Experts of a small language model: width 512.
Below are experts of layer 4 (counted from 0) of a mixture-of-experts language model. Rows are named router (the router's row for the expert), gate (a neuron's input weights, with its number), up (a neuron's input weights, with its number) and show model dimensions 192-255. Each number is 128 + 32 x the weight over its row's rms, rounded and kept within 0 to 255. Numbers have three digits each.
Before each expert's rows: a language model's description of what the expert responds to. This comes from a sample of Wikipedia text that the model never trained on.

# expert 16
What it handles: First token in table cells after a bar, such as numbers, scores with dashes, coordinate zeros, and first names like Bob, Keith.
router:131140178121147157171147083101141152097143216131080096215094152094086111145095138144161144118081158075118155158087139140138189131121133104125144108126115115126124133189198092156152112120139142
gate0:114151120138128179126113173169134093183169152095133174116133072160112122135115133173193125173081121117089163174071101089130124123084092112119154177143154199137162173135132133070110135165173070
up0:152179100149171157150165137106094135079118186151097072150138121103137112053092143154077147090106149116138156158129079131167054063108095141140054172130168094147087171097142144148114115117118098
gate1:120146148177147133064114109214095057151127133107157121193098085142150127192142135138164114088145158111137140133200040123106083104170163097111135128146120134147099068168113071129151114189051130
up1:109114134166093184134096193097140158156087105176115118122076068138130173084126109124109140151153161191128127069172191150136133112078142089124140109072122159160076163071168079134077129153162140
gate2:154128179119176074144162146143070114161138113102087120106128114148140129110141098129134139155080110137145206133160153195138109094139193119164131111122162134135121182105170145150122120136157090
up2:108085136159149148137098121115128079169156085148147091125179096133185105157180115193141084120134173190159145123134135107144149120165174116163144125115092094118090129146144116078067102072115150
gate3:128139130107171158137133219117091137099229107157110137137073154155190133103105109112150074129112160145172129172143129106139095110123099156185143147165120118114138156149160134154077190132108139
up3:082139150126144125175091142082108150119150184133137139067186103138096073142096115159097133120203141108110078088085150182086107111094152143128078095133147103173142147112090068047122098040138131
gate4:139157144134110138135127185078059131122150134176083135137124096094130132107087124150118159082161154109148102107143137068127139168138106116123138150153089094192173122135129080145063081102102134
up4:067137133131132119108118166118150140127049080100123123159148040167171092137145095134112144123139113110140058132113060142112123136216139162118095099073145134158097096170177140131120050179154109
gate5:140101153108112155124108143128116203104096106174075109159097140118087150149102114130125148174131076143074159114155128111142037112108106123101114091153167117121140113140135117148105140146153085
up5:088105200114104145146174065167123153105151110135201158169100125169080116089101114092103141160109126119118137139163145159177129095167167080138154131141145090103138127132143134127105139057107127
gate6:086177131134089145099168095096151100164141094197118120103169134133145109133079070181134124112123110164090185164115222127189100135139131128131153115131158165106147138096116087132149139176160142
up6:190139148185122100112100122092100121092101126186108094124116096146129094130087138170132107070108176128068098093154163105179109136136121205110144111158140174127083168124131131129138087097078074
gate7:082111131147055087128107080114138103134104106148094133124129106157143097086151121061144108102118151095161133119120115132132111125167104142166185174086172110094153176122160110160131100140116152
up7:178138144118196110158078187096125155147113131101152176141103089117096150083078144080106146100129130125139161204103115122147106120185150116117115141161142101119121156101155136112108153154172136
gate8:074100148136122130137152122088122154118199091098160105154138196130156098151152124134102123161128123141143053128096122144163151149115113157151074078128098050133145054103112106191158126141102143
up8:155109126217184096137083173112096084108181148092156109110157153120173137125123121098161068130123119066198167134099179137146164119142136094075159107148127119168136168122208117151172125131095150
gate9:133107151164110140122131105147053110175155150084131103144140133137171095080132131162060086149134152132163152143160109124075147112105169076188151133090183121117160119101194176083125089123099128
up9:116112107132173093143064120115096150132134064058096146173148130100139181100097111159109123138177144033164135133112110113191138099100118087062198123134120101132135159150166139111124141104079126
gate10:120078159150113178144100145111181105131115140126094091124141172077092163119142137175113099129138185196097179149166125132124174130108158138130075103143119131164124130168103207150149157096088104
up10:145202162073146165152117151132142093185105207133139131086115116110127125127144148096152165180199116163119122189110119133094118105114107149108168136153142115073133141130092166103185147162114102
gate11:127109147110066131122156111118047066124046121174145204075161153067145166114148103113133185091126110156127189137154090165119146128126151105197086151082125126074041139167085168091158074050134100
up11:118081099081100109092171164140130097102091153155198182113138110142115147105143081091083149158072159140125175043171134146114101104110116160152116125104133117125166116110147183140121123145138118
gate12:093080115136183118149103094107142127135108138131098169106167076079113090138150115111114106096132103145107104089112104068149147082086164122152143126110127089164126182177148077139127096092100121
up12:116169132146176085150188062099118099115123116147117148139068139180129105133139129142165090152174104139125101137163119169096077116150106116150161122042121110190126101154165115149132132131083163
gate13:139136124184112105194073120155115150131134119128106166131152136128126171115104121119131107123093148093156105104125112097121171133088134138115126090155092102111119119169122170144139109144100163
up13:083100106158174135198060087116135130143116108083058093133111061153171101156128113089091137130146153063108076082180186130127096095132132154168128111113147153163065095143171119127131121131119137

# expert 3
What it handles: Inner or final pieces of common nouns and adjectives, mostly occupations and abstract words, such as app-ell-ate, anecd-ote, journalist, ingred-ient.
router:168117127146139131057122193131129132182081157143089134093160107137147110130125142074136057118180148168149092146179092161147129131090118187183155091102133132144167132124128177073134139135143136
gate0:157122043124130064117104129095107090155095111170140082186120116176056133106147172108110082196203075161109124151160109086123145120091095101123145134140140120118059206108149072166135135137133123
up0:187125094106144036160055143132158102077105169121131184162088131135163069161128146115094133113092135137114137136111113095114146214116104070104120163136161142112108128116136180128174153127127120
gate1:122187135188180099160098116103130068127194127120135182117093107119163088081142106067126118145139115144075125120100101170119130120155076158057112139111140134106161134079123169067129100135174160
up1:168110168179121093176135115113108075123142113137099184098153133160101119134135184123140141151172129125151124076150150111141103099105109151136084126131094183142154110135150172155096130136121158
gate2:180114151083110136141133169153073106119128114088148187081128106135170171094135131088138133140167112110128090117145135083181134099150135112138125123100140166094076113098181141103092056092123098
up2:119095126106149095115176148138074113125136129143195123145169097169111088089175137149172181116114131145047118134174126146118126091124141204138169105146135141026053123119128120147169089178105140
gate3:125146116112140142125123189160102150119074146112137127153136116135110099159062084203103098139161085088102115148148093093194097173197133137108090105161107070104120115107112123090178143125134062
up3:189103166116090058101132139129160125167167147105152166171128177137110092123124122127193122139143090124101141130106046169150136127167159122144104116153138144133102162107162060083130101147162070
gate4:129182117128162142083091089171116184145134075109175123151107110161160163091146199098081133131146070060145087103170185081135178095127155084155128101076101126114148180093154090098084075162135135
up4:151099142124078062099115129120140125080134082127109140110117159128158121125105164133117112070101125150109158111163115152106100087112125158146102136121149191134167195129145153074141157146061144
gate5:061123104163146136162133146139129140190124138105065148083164106150086143159138156117150147158138220144126119115153102120200119162121110149109096158130133088143116103108126080129155129155129067
up5:175141093163177087091161102111119067124138129095129148060204101147121113129137201165163170082143165078163088130084135070142070125148120096142094122121124106132195166117125125146138105095069127
gate6:102172106094166157122167129145108099153117112100142112039121139165133171133100132121129155182176144093090126128134085105154118141162091140100049124109184161171149111136135045084141112181104107
up6:147107188218099147098097174038128144170123052109139143184188135168137132132083133054093168112138055149086123166184128127098098143144134132118147090126119105123142123136116148129118159099166147
gate7:104123097079131140090117128135170148096118124148114140128101095136114176162166087128059091134116096118153102153157094078147067096132095109154080134145135200111117151112140081187167144123048077
up7:138143117138081161168151122084132096081164140122124106100131154154145131119115133096152095138108136183146117150066145155098117135185129135164141107145080131180101136100159093100181132162148187
gate8:090109067155121118131135163168184111125102018111154090175103164145075141119089123105152113102137141164153164060137161115090142124098097097128176166146139138095074166105132110160183171111121117
up8:230152163106148120110149149163170137174142147152139106141116156086106165115140146134108176135151133153055188073098131120128182097119181133142139110137173179166104108141140111164147110123167062
gate9:211124106126154139143168162156144137143114146102104094083128146117186119114094151067133091085094064154130126099118136155125131135141147145123119117172153169185141162143101077094147238148135104
up9:145094141127120167151122177115186123162119181114127145111099121117111169075111139127112057159142111154061119159145107156150113148125100120158137119121110119049185087143103096198123105116121049
gate10:124136139146142116107048116220147134157057134132195162138140165138154134166141113074127163137139105132164060082088116152138064143071105086126156097163108048107146150164134117129157130153125128
up10:158164145132063105154158099120175110112137147129194148104121127097128127125124084140171126126142093145092134178086115059129105072135136112151112152138156117116132158140142108170157124124174118
gate11:093156138112127162175069209142131124158129126089108137110105104113144109156187122115087105059184126100130198163181150113175119080111139167162140148110150122125129104085126086140113129123087144
up11:171091095102097130087137157151154089158162146173105060133105142138150150094108106155174182150118132142170103120110124146155108136132160108136121068104140149099115109183106135040092127185117112
gate12:164149195135129128059122176149116092132105085130108065194157136151198176122110144148128092143097103164157134136158096102206165190114158176118128109157130108051085114146114136080174173146115149
up12:148123103155140158132110096135138112200180076136141163087118113082132163123088123097136099127119179125208134148131157044168141049152110083101090140089137166168179056105102120132086070118178122
gate13:120169114172073112156157103166174126151172122141144155121131166127135125129142155131029123106149083135119065107142129154139144126119157138103063088165113116173163125134137108088087111089165170
up13:098131151103131137143116086121097096139121173113089176184090101084086095082148096129078166091136159108139132157157158125146136161106139074090136106107116123102084124164087069155115165157159131

# expert 10
What it handles: Consonant pieces inside transliterated non-English names, especially Indian, Arabic and Hungarian, e.g. Kh, Sh, Yisrael, Nisith, Utsav.
router:132094125148091168112068110118122096163168078142158130149197119177047154115151090182114157136104087077102118146111154060131180117138134139065140097111091165166112122048141119126128221093104158
gate0:094117161133157127117178094177147127125091195141161142116104129158180108072135159039125144112166084088112081094136091125147100158168125103180162115103119093146136160067168169085145155121093094
up0:110091087126123151145120144168130151154187161203074122099060170115092117143126112161114043131083131069103070135117171105140133117147154183220085156154177153154110144080234194149165129167088152
gate1:116141117093075137132151134150130126084102088104136144206186106061095143132111187146061126158115119148145190128121138095140069150108116101090174097101129127085116137140138144033101091136182120
up1:176175132150122105169157137122146154172165102137153066167113200012145120095159078086184094157063113094148100173136173187143171062164144152116091101135191167120065145138089115132109082120119098
gate2:125238061139107166152115098113162136193129123087100114187165155118142124078160147130168112083125161102122070143120135083152134105163101114127128071130148148173105094151092179150152190159148141
up2:129145141089160154125146098127132085138123147104108159076111116120155125076110141091125175131123069054192111138105136108172116158127186172109099166152121140114161165118159115109139172055169106
gate3:115080163127126159087124122118161115116092091133143140161180148092106097145131102148174119136177167162088110114097078151096116114125137130095112106101052140178083103108067134142127102088101142
up3:143159096140158197139128161084126137132141157136136137102109133109133159102075134079093214124079107122095126103114110164153130156133132164125126117146114187079082128153122127115115124161148146
gate4:082109104130160137091121082103130123134162150071155143170141097122112123142134121152093139115113141078144113130161128155102175075094148134123106126117165123092106126132080178079133094129176142
up4:094097101126117091119121087084147171110165139158073168152114142146112139104146086142119114138079137111190164170128083145121116156134119151082110154145149100153085109202130149086094111167147138
gate5:140146127134122124124158104164151108173172161109125117103164088059133140088117118172156154156132196117094153164131111082125130141095146162096117133155105150125158151090117177099122172157170087
up5:134161109111125069152203122114146175113196138041139124110144063081128150132100169109154132159166110125173172131099169127084150082131115164155095186135165136119113078103164105129188148142152087
gate6:144116140118099105170148112118103114116112068102149152110132162128076050137121123163141100165091129133193099086115208118107116125147121113177128146129123165118141134132137141100122100144129164
up6:168140104153062098120147125124146097096113114088156088159137088110155111183107132177142096105169108088127166192180095126124114183111072152112091127122044088097141068140131120130129102168135062
gate7:119062126172112126090187128131081155147121127105085065173117158183119141163175084126147093082097168101171092169132117089144154108155099098083181112134143101151136099114089185131068100117074146
up7:144121152168238114104094136157109126186183142108133097131112086125131169163141142090243112183084120164143111148157160123123131150172178190124118195149140109138143130129161135148077124108119130
gate8:151080102133183110090129068126148066101147114146142156143156141144137132084078164057110088140126091115076070146146124164119160125104134095147053113115114159191140163067118150171130140137152156
up8:092107054159139158183138115138159152131088209117156123165152166134154099116110112158114165114117104107176095091155100156121140153174121142161122058094213069103172094105133155147115120142091193
gate9:157129128219144172140105153090093129047107145134174108169167157112082096065163096181135118145103135101105141123155126089154067147088126177087131106157093130127145080132142114155133116156104114
up9:115133161127124151159149168082174164104108136150140120143109133100123081067088118119123119085105126090127080191100106126083108165105106161151133131125109106168127120157133086165162100062133135
gate10:148123144124131163112128103145159055125179123138157139102176194032127095090116126184200144141123164115108081086171148109158116106159163159126133097154111039122122109085163190099098141151113103
up10:104132112113149089104086105106132151108169122156080074139082113071082104143078122152148147169163169088117128088160052116149151067141104073116131119147073126122144086095127137107139145140133176
gate11:107115173071139104159115169119156099103112096185180129105096122158094119093092137117118134133068098127059099171132129167130085079165115170108141130087168118079094124100186137048116118139117073
up11:110153129143130133102088143127068148173131158086133147140175124142125200168095102116153122172160140138140125142100096143112081140134155126146058101150111077129090141144108156122143124117164115
gate12:178154129131154101157132093150151159140176144083135104127140101128142079154160143159141106131170127160119170183110111089215145122089110138133151151127164131097109106110127238144109219163087155
up12:163121139103129170110127128105111138105189152154165194140199175129112090112157114140088162086131136111158113137102142116124042199099109116173189130148165086110125079181092150139119085145159169
gate13:076189152097184211172081067119121070178113134112188080111167133143153137140201130157099090109105140121120171133113145034136162133101155122192149150124144141124118141191132134148085151154127136
up13:142183114144154135121065190105140113123169093110118145109164117135096159190163132114103139071164129180168062175133092148107100194062074167124123119117146156131089134155179095174121124099120085

# expert 2
What it handles: Capitalized name or word starts in tables and infoboxes, plus == headings, Thai text, Genus, Yes/No labels, e.g. Bor, Municipality.
router:147130141134139118176184106093142140098154193131116099207104137090104121136096111152180131121142158104138158140077164125146145101112128089171140135118165127135111128185170097163156112131149152
gate0:165107049150176117140087174071146125141148096154123138150108132110142088138105124138146144128091102114062147156138059137120122182152151190081184107142111167170065153145083125097109128096184103
up0:183142100120036177115148157119101117110138135130171176174110146124115209123131171143088109088129088077151106159109085158094095133143156149109139169118115178182165132122101162093134122176137046
gate1:110071152103158114078118132128162122138062175160159089158210093115125083065104154159140107157148165144079144143097059140151148185085127136125119103098148138126170163136215113104117180111085155
up1:121161152107090139165094166174166102172089091126149126115168187146056187086133155112109161162231122155090138153147097150183139152078119118161113095113130153137147129129136167096190116126089186
gate2:135137134105175050114091148131088129193135133096151159111130118165148176116150116117121107131092075111132099093096087116172202117101062136133086107094102133104167102094161083145083089109107056
up2:123120137147107138102097105109153099128085110180182110134086106158121149139063141177101088097080115151134075093100084095088119134133097116081157114146112091137138085078178056136131136143093159
gate3:124113146104229159157136132114139094162103094160143152121129171158119149099213159115128091150105132158107152205109152130130169180113097148110153191136129127151152177100091089150135136166139135
up3:143133196088108103100075116056167080099129115127075133121075097093137116101110114145165134091088091092114160112171130121153131123115119133203149210136167099160106095150159149119112152127148124
gate4:161154090086156180081101186122108144099086146158069119113144118112145108071096155106163146103087132141166127181123138151184136148142142125132103154161130198132122142052166090132152094077127119
up4:089121160151195089126116165166147158110102130063116132146139101106079105122123144125182125159171072133109088103115160051210148121112129170135149133074103107119181132071092143149138170134118133
gate5:100186168118121113167129123122108104059173147155121101118161157179110158166061183082160135115175127109133143117147156082089082125163135090182122146084097124160154174100118104117122128152069168
up5:116090112184100144113127123184096126138118145111153093106130107132168100213083052143132073165155153132097153096111114167108083140091139093078129101083105168099132100148103157186108126144142129
gate6:079164154174153110204145149158154108168036122128155088108132112146137101106143148121174090116124122125068143099126169136116111127173096129184149107079084117169149065129186120089132128098142118
up6:163116102131184141103140177169115176163087142139085122116150119096078154121158103166115105121101132138117132119091155123132135185150181098084125127105098162116185137135115123160207097117140056
gate7:165156109162086086109048182154114132131117151151103162142156133141163063138166078138163142082081129170159116124155108167110180113130171116173163113113127091089108159149072155117169094141143127
up7:195124155168109120071133086152143087083144128132136150142106184151113133128135105142126129107080101151168143133087095174133134107182174153102068196093210105065134209163167081134049109128116142
gate8:093148100213162126094140150151120107175146107074111094143124112161136164189058168152109125149121136104113140118150142154174143132106124101148091127093105093106154120219106166122156097082110200
up8:132139146116121060125169144149179103117206081112134155102170110137073178148148103105162143106134163132137170155085187144098108151114133073113097113115145152102133171103093166143159092160125103
gate9:132173161103103194107119120132091162082114141123111140163114102207159137139126098115136070102145116157133157124141117152116149162116124183138147127141139182128217177105133132163141110164114133
up9:191149118166131185177123138116146076139151139075114128140152106148120060099100159120066097174149188047089146119167141109104170135133154106128068201167091141178132137131139145162088158142137121
gate10:120157110205152073149128104104108138158098124100151107148103099138127084127091121145194127161151146155130088139123121106067086186149133165125116152118113145203120135111129170145148148143154109
up10:101169107170178139126146137158158165144115182110205160165117182134114152141121094150101166253158125145098069182166176107111122150157162154115096171092117136135166117057145142158122145039121151
gate11:093093096197110161190169139099156139139132173130141131123117170088154109075131114097123100137087110109107194056102135157108065112138170098154135162174090169054166078158106088095091096125132150
up11:142106126129175138118065157168151113100144144137121073165119079167149131170082132117195190145192131146085067167136179150124134138146079153092151165183150168104149110103114116193077108074115125
gate12:169146172136172141085120173149148168108112105107168061140162126144113165134131176109122145097093141143084167109190107109050124148117128100145135172176098147169123110115137116061125127122141069
up12:130118119172174091198122103104137138098125127157183112125053118103138136109085118128179183129069079123152115164182113107095169087088191185057120139094165120107119094139126192125101108116136192
gate13:067156132119118102164182100136122148142153158175116127124154164132121150108130152124189179124107129096075084125133158109141102136148139090091127123197145071120152191077131096150102146070145129
up13:163111134180053154137163087131134105107121098080159119075167117165051101161112116102123209097175106126116154084089163164116196123120123124152108160127159116159077193131060104125126110144111145

# expert 6
What it handles: Final pieces of surnames, first names and place names, often in lists or tables, e.g. Vassallo, Pozoblanco, -ington, -ford.
router:130131159150136114177150096123148149101146172142117116179119133071060086131105131145187115145139144075122162146078144174141109153115131120142187120131097182151125163203171124167159100137168129
gate0:113098142154148205128134132153136142168116062108082099136110164149112131161132145136207098182133084147135130132117125059153129088131175142145089126082112095120128110140131147176160080162102116
up0:112161144101093067146090095092174118135118123088081135108147144144114107101152199144095115130113153184163142132103161163072133117162177123192061102138161161149122123167112164102078139096188152
gate1:153112096117131156119215129192071159115153189112152152157115151160178102132103076136164172108066128115096091101073136122177165153111124160138104182162109164112096138129135135148084188162143116
up1:159156130191104053166149153093128161122133117154133123143088172116151142128112123107123119190112111152154134087151125105090142134148119183160122181162133145153167138162214070115165143148177167
gate2:121153111158113106167123179087106164153094172141093120105156161101159126078109112158132103148107099121160120156094092159145124146151162088085163154142148109115118108114100146137159141155120167
up2:098101122163125125121174074124174155100141151131149133139173136126159138116128102196133139106082132123140140105127124158141118142086164211120149136151147152163174092092101162136123095143058063
gate3:191160162095120108148117169142140127136112118128148147114202105125165115126137104088144182141165112098171165078143116056154126117176039144121203133124163126144152162150078107165156112136129135
up3:103114132113140095150095129109099071111069111137158097148128139124132142101124106154145141065115137141127196114127121147128126104122124120167117172124128091175062069189127161133102135075158095
gate4:160110140101108099100150160102095113131139102143136111187144151174144143102126125132128106133095140099134102148133164132104135060146116111123128153129155131108117215131148107163072129085132094
up4:169059120110135139151137136133137010097101102110104080142209118137155165131069170078089116138100184160123137124109144203108124151184159151129080124127142126119158182111164137060113163163157152
gate5:200154156156122075139103110142129165165179144106158111139126124148109109124085088160120108140119171102101094128125146140127142093078129150092120173111131101123136084122157044070096128099130136
up5:143154138063115061107129085162156125142158065093075134164167128136168163102125134178074130049145164127075149113072170135144127161150131096137136152196044133144105164110104154135144109124181162
gate6:138160114115079104180109126118078196108164096071143148081155074170106110185195137125185106146153117056123123131138077134098130130154170081097071111176164137135110138142158220162119157133116147
up6:118122157111120090188123186101088114132105084150120110147137115098084081106139157106118131092150118103069149140169162144131062141136084168097124120103123098111140161102088149181090085167179112
gate7:127140151148157107059121156145112141140136076103129077145129117123160114135177136135065117143087111155170103117136134125095076126124108122136129153139083177087097170170104121118109108063154103
up7:126124188162112096142123199086080138149173149114174147160105087120157124149139140141143107132110157137125139189140120078167117104105145165089160159096163102090116135134098158114133123203129090
gate8:101120124143123125054159119152108082149084071140111187165131094148141111213140140126148138183124104108151140147103083097144192092142101159114097159048099152146173114148078133126133125116109119
up8:215140124158149180145162125138140122109119159144150089157119098148145165113103106091148148097128128146073137141078088105120115122168163134074102126119115111088123126141108099139145184079098102
gate9:079148148085117116146156147139143154121115127080080155170175105131138160115117158170137117112096122132051206148114107129097120131142102142124105156178134180133112112139143156101097163113143150
up9:102129123133154100183122103128169145148115121115155128177091059119100123138125114123141142078072120131085153179150143147151103137120079146147173150139069107154123126099089207178109189160080155
gate10:163108166150093072087177155165128201156150145114150132177125147131168096139197117165180103144161121111142135062100196103158153127094139153126143187159191121138147086155154101130035214120152089
up10:163132121126227130119109170152175149098111112150178134104198095136098111105106118047127090186121153120138111154146112093061161156174147131193134130084124093084107174099098116112101125132106124
gate11:166092111093161120149124145144174120148114129133048149184068142102169105150119118138093115130165167140140149151122105088099131107139136063132189152110115093125118139161141120135162097065082101
up11:091111094167111193074109107160093119190156099101128158105113118140095096132180132115132094210191117095111084122126084095146119131149139108137115169105155092119132120149105100168078144077106139
gate12:124125186126097108141161121191094142157161162160111144124168143079130151068102168112091122139130144142088171130145143060160177120142134150115143117117135076088165147114109099171131120154147167
up12:087145129122088152131167151094123015095161129130154166179145119094181193118150168118116124121140113076109133161086150151126157058174156124141127125147153138106131105139063088072133135150124118
gate13:117100175162142126075150166136069131129147106130120113150114099166134096169233176105147132122161085137103141107125157129144142136115179130073153153166088128110136126158117135079137158123069206
up13:105061123135180190081081134179113134132144077150157167155132083097146076125111118131192126143084200142168090149171071152169225131129155132105104116128108150135148147133091136116118133108128096

# expert 15
What it handles: Adjectives after the, mostly ordinals and national or world terms: first, seventh, 18th, Second World War, National, Islamic, same.
router:143138153080128128118134179147137134068107063151157137111117165094173147137144150070100164183111166114161111108185102153135108167097129094136125222161163062122130128132080115095112121103096143
gate0:187105176088147159128134207103149124128124173088099147122124164137140168070129105096137129144107100125203169111154095153135109127170109159121126144162118177168134104116121072125181150143134122
up0:126159099140168100131138114166172150095139146106149119166109123139131102132132139113118180109162090120156103058134125169135155107145159153121077080138120168133089113134154128067196146150148140
gate1:160143074108085056137160141114193129149135142141116108141069090143173107147136104119110186169144153113088124111135185125091123049123111129148102185131129177140188163089086107065111108101136104
up1:099147181137093131113126145190119078181105172137146117101124087091103126150161187153148124146111108132123130086077101118103078148091161177117086187130118157118104081100114185112078154092165135
gate2:153108152209151145127074137191179104064171134086122118107086145143112091137100136090094127125125111080133148129127081119129137124110155194126094154066113125155190142097115119146130093117143175
up2:134082047088093162113130149113106131169135168157123106127168137099095148126144093120105094162121164116118095092079133108161125147153136145103090065183128112117202146151125135057109187165151099
gate3:140133113165145133142169127086137130190101128137104128095139173131155108065147088107130174160091123194129141142151127106063111075127106137117123119141128126112122156068126119102103132135172136
up3:131126166148190138140146105095160117123170189127131088101135123144079157102154116113119126085117134137143110093172111125117064098186119129123186158150099161161079118172141191132119072142142119
gate4:127145160082129132141130164135135131090148101097146158052103105135151177110133114152148087180115122125176080138073130127101145104163144176132070150126151104144190134115166114103134079121069134
up4:116132129107131038123163144162102171117127097124164094093143103105163153194129121132130162143096149108165125122093150123049110128081131178156105098172117095140119083120134140113119159152127163
gate5:107106099145156183173144174177140127111176105166146163101183082083166141177128092096143094124167147142127085153137146057139164097090147155167060179148075148151130123114082211087115110102093037
up5:156184146138159146169163138152127140132115095134158132150160095119170161098154107119160126103154114146148171128123145118084123148113157104084161137146149179103054113115130115094118186058081125
gate6:098143154079126137149128154160063142169112097095203104093160161109116119179167136094174101103133159230157123164138128143173130119161092110110124155144115148094132120125141070049148107117174149
up6:107149091083111190187123143119145122153150137149138148055117096156155132126158169093111160178175125146150096072095102066095143124096127100214107155099068088098132156127075158170128149128124167
gate7:162149134097088074108100127141129162131076096107173076120124154201115115147143116084088114161077105168117106118137132158079205181125144163118127106094162133142128152113155144075077152117123188
up7:082155119185079167139146118141062066099144154142097105170147087143093084125105078158116123167109139171122158158092105105135162141152128133158117065153134140122140129074155138151134121160174103
gate8:126105111168144084077169148103115123121095138107075118144126098099175120129103212132063072145112110112124084140170096152081117098175198132106110178127116121154120103112164145173111140203161172
up8:099201128104125110162132148166115129184131106128051162121138138119122116136149190153099134134169121090124158196072113137083177128083203139126081185124140063140153141116113126141076121168096138
gate9:155117158114143101131167149096104118076180088148059134118139128155123079145133096082124172156109127161131115125153069140105130179080117131145133089110118140167159115090145137131092095107085131
up9:201141162167109104124107160160135131144172115166130117127094132094053138166130105113136107176140108142103187155117143095083121161174110139156151125119112143116105149120129119152117138136133164
gate10:066129139163167131170113126137093122120114091094139122066165134149086119154138164147124142055137146157137115135162064123080150125133133140085157171106125110161129081124150150131184064124157094
up10:047103102107100123144162117133144182153146069089138108127137035174122165152155114144118153162198145117139052111115151066178094102082130141115179128134111150144076128148101129120133076081139101
gate11:093120184113156139115135128134193101108144121122061136034119142165143160022036081147144121155105111122114141134118109096141091132146126111127120097116109085186119134101046114132166192058153151
up11:090168153171149100136165064120071112164165081171122167077176182113115112139161117154116171146170147076151145072106107161131159110132164183108144139135136066118119070136129138153171109097201158
gate12:130084091085175134100115103103147201131102124079110158064127142148134137119172115150131142107102099133061178125174104104097137127124131121149144114102132133083092091101117125096141173138162092
up12:134082153137143132086150130168142138173168104121151199146087108143165137105110144145091179103139144122126108175126134082088087081115108107166116215079131172075143086114088164172159125159114152
gate13:135125130103175141132156082163072147122143146120136139119144132124105180179125123110090186122126114128190104108098140096162148137081141138118117099162163102087174124149161129151141112120079140
up13:095120102227147097141151154159187187174134080116139169121105104156167172087122159123136179122153141107093079091147139140117155221104079116074147147061124123104154112092060134104142102090178122

# expert 12
What it handles: Past-participle endings and verbs like built, designed, decorated, plus infobox labels such as Died, Website, Elevation, Cinematography.
router:146126146132153135186172097108154139103117171143087114178109160092071085146110117134187128105144166074103145155098121129131188137115120090129124123142114151114134077173202107156140115124152149
gate0:157096146078171123141095072123208154153184110166193064107108101138156163071127116094134097090138219153124126139125149130111137131100204166126166079134148144130169088115179154162109090155111099
up0:154143142141139169128142058067137111087088130106137143115151070119182188118160174155120085192058089075121106121093143163063120077151102116127199164094182066145075096151130210160124128169082128
gate1:125143131105094122160091096115176150203069121131112059151186124162097076110109156137098086107165200211073132115120148109144151216172162113133099088150136131102137121141106081141082116132109095
up1:126116128087123181177098095057151134199181126125152116128116088221115167140087092158092123203165160117140098103085160159134146111108062158126089088105128083094147149078086105101110117131113085
gate2:131177090159165165126117118148157135092177143128111128147128052120087140118163135148135169127103135110115078098188122127126169085142132076100135082120139158141123171106109098196085186146153091
up2:151115110136158149095137166094151137067135070163114138124161181117140102110133094124152154148109186123158138052098117143107093142059098102114086188124182092106114110151121148112200084172104117
gate3:152106129142080149096151082136083135164127135112089134094159138100158147178178083101108158132169138186175158070199121089046158102076143106155172098172111090158098255118190144144057208105135113
up3:200117162108151126082107140144144132112118135062165185048181123140124101140089146160154174161200200141080161176190161124196131093100137178139151146146158104128136138121102114204091136156088083
gate4:118018073158108181141130092151147137106123159099137137151129148177145137129141120113138135163077113100129086100175107112113157093143076104117063131166159127060104164136146101164114125145155170
up4:149222194115132143113177172161185104057189073202135149126098159128128178061104129171106175177119176117154183099089115076151157105111120150171100090165110174204169124130120155086138132099142117
gate5:191116184100108129171104111200075112139136115101129189114156075113144113120141125114157155150182208113105120173127074124180124117082136071108127123173105121117142179082186094181110147134163151
up5:207128105152138077169136102155181127172178094121121138131158138071088135165188165110107152095172127203127083120170114128095151149125178082102113061155180106125098071111198150118171139128134120
gate6:129154178167127099097163167106168102139133187151166133131096127188106074117136129134126146073175191146141161097149101151150223141134129134154072100108115133121141142141146097124095107103101159
up6:108151169169174138095115129093114111140100134163096100100119066130135117123122178105145130170170144146121100134108132149188109128105113166109108165155119173174124099123136099011146134161118137
gate7:153139092122128136115137171132081142136170048107120157189095127121108108120215023193108148160072145126070161104114096118160117131165049110138092152120116218144134125148105130082093132211113113
up7:141152149082129146105140151157155194146121156092121148170203128092120049136132159093182142150129159053084153114124126099166183095111141127165046124090121123141100135128096123139182196148111118
gate8:096110138133087132041135153119105099137075085123094145121116116157140089083132116126112152133094167175152126208125131113093130142093181119162041134129132161158168148112137171117150159165150163
up8:119053085138192117175168131117186134133147099070121113118139125173136132130169187157172096140078177153137132091134111123109159066146202179147131195124080179144145148131139176120138149084107148
gate9:107142145167105203173057093176136179148127104131115125129125176128131121116165140130126172138084169144169100138099127137125119185146095184164180156089130129167127114156096099120077100074114165
up9:171137100156126145145117147096132147140164133095129100142121167121140065177122162106158131155139170164143059135165116123130112053076094174172142161116155169190040082177100100187136173121112140
gate10:114138121088175124072115138061163149125156145105103146146143151172106114155138110096135130079115085157135176125158141095167112073118120118156088170139100197129136112045139110129128102050166177
up10:129119056115170173104157093101103163111150156102084172129162123084125185120177134119103142154159103156118088132138150117123136155158128132109095153163136159156077090117140097113140143078165158
gate11:132153145132130094164134143089128147164130098101088135120123082106109187113108090139125099135123187171075107122105089179173172132103159140167160100090103102097091144136117102160158067137125085
up11:140084144159158115154142133071119128126142122135125116224088163127124149199130108172180145125106153101140170151134117116155143163112134146165116128097103133158155166145094145135142146126134089
gate12:122164099153154116120136137093090155168055108121126169107166120187100160153135067125123122109123112107140165158139150104097146120144160081146134089145125133127110125099172163141119125099089181
up12:115115143173111110121105154092078113134085139152100124121116106127099164155114090129171123130112085169165074130111147150113141115121195079115142196139140087151096153134187154180162171132120121
gate13:115180136173158105042111121155136100166111133168149168140101114130136183145138160184132119096158091128084159150069121136101184139103104117125142100146097142114104129120149134136219144090095203
up13:135140103096139145173141116208097107069096134120135205193101144123148139110123087129166091083189133152102099104151123109125107106156148097123081159108095166105117121119100122140172137151164130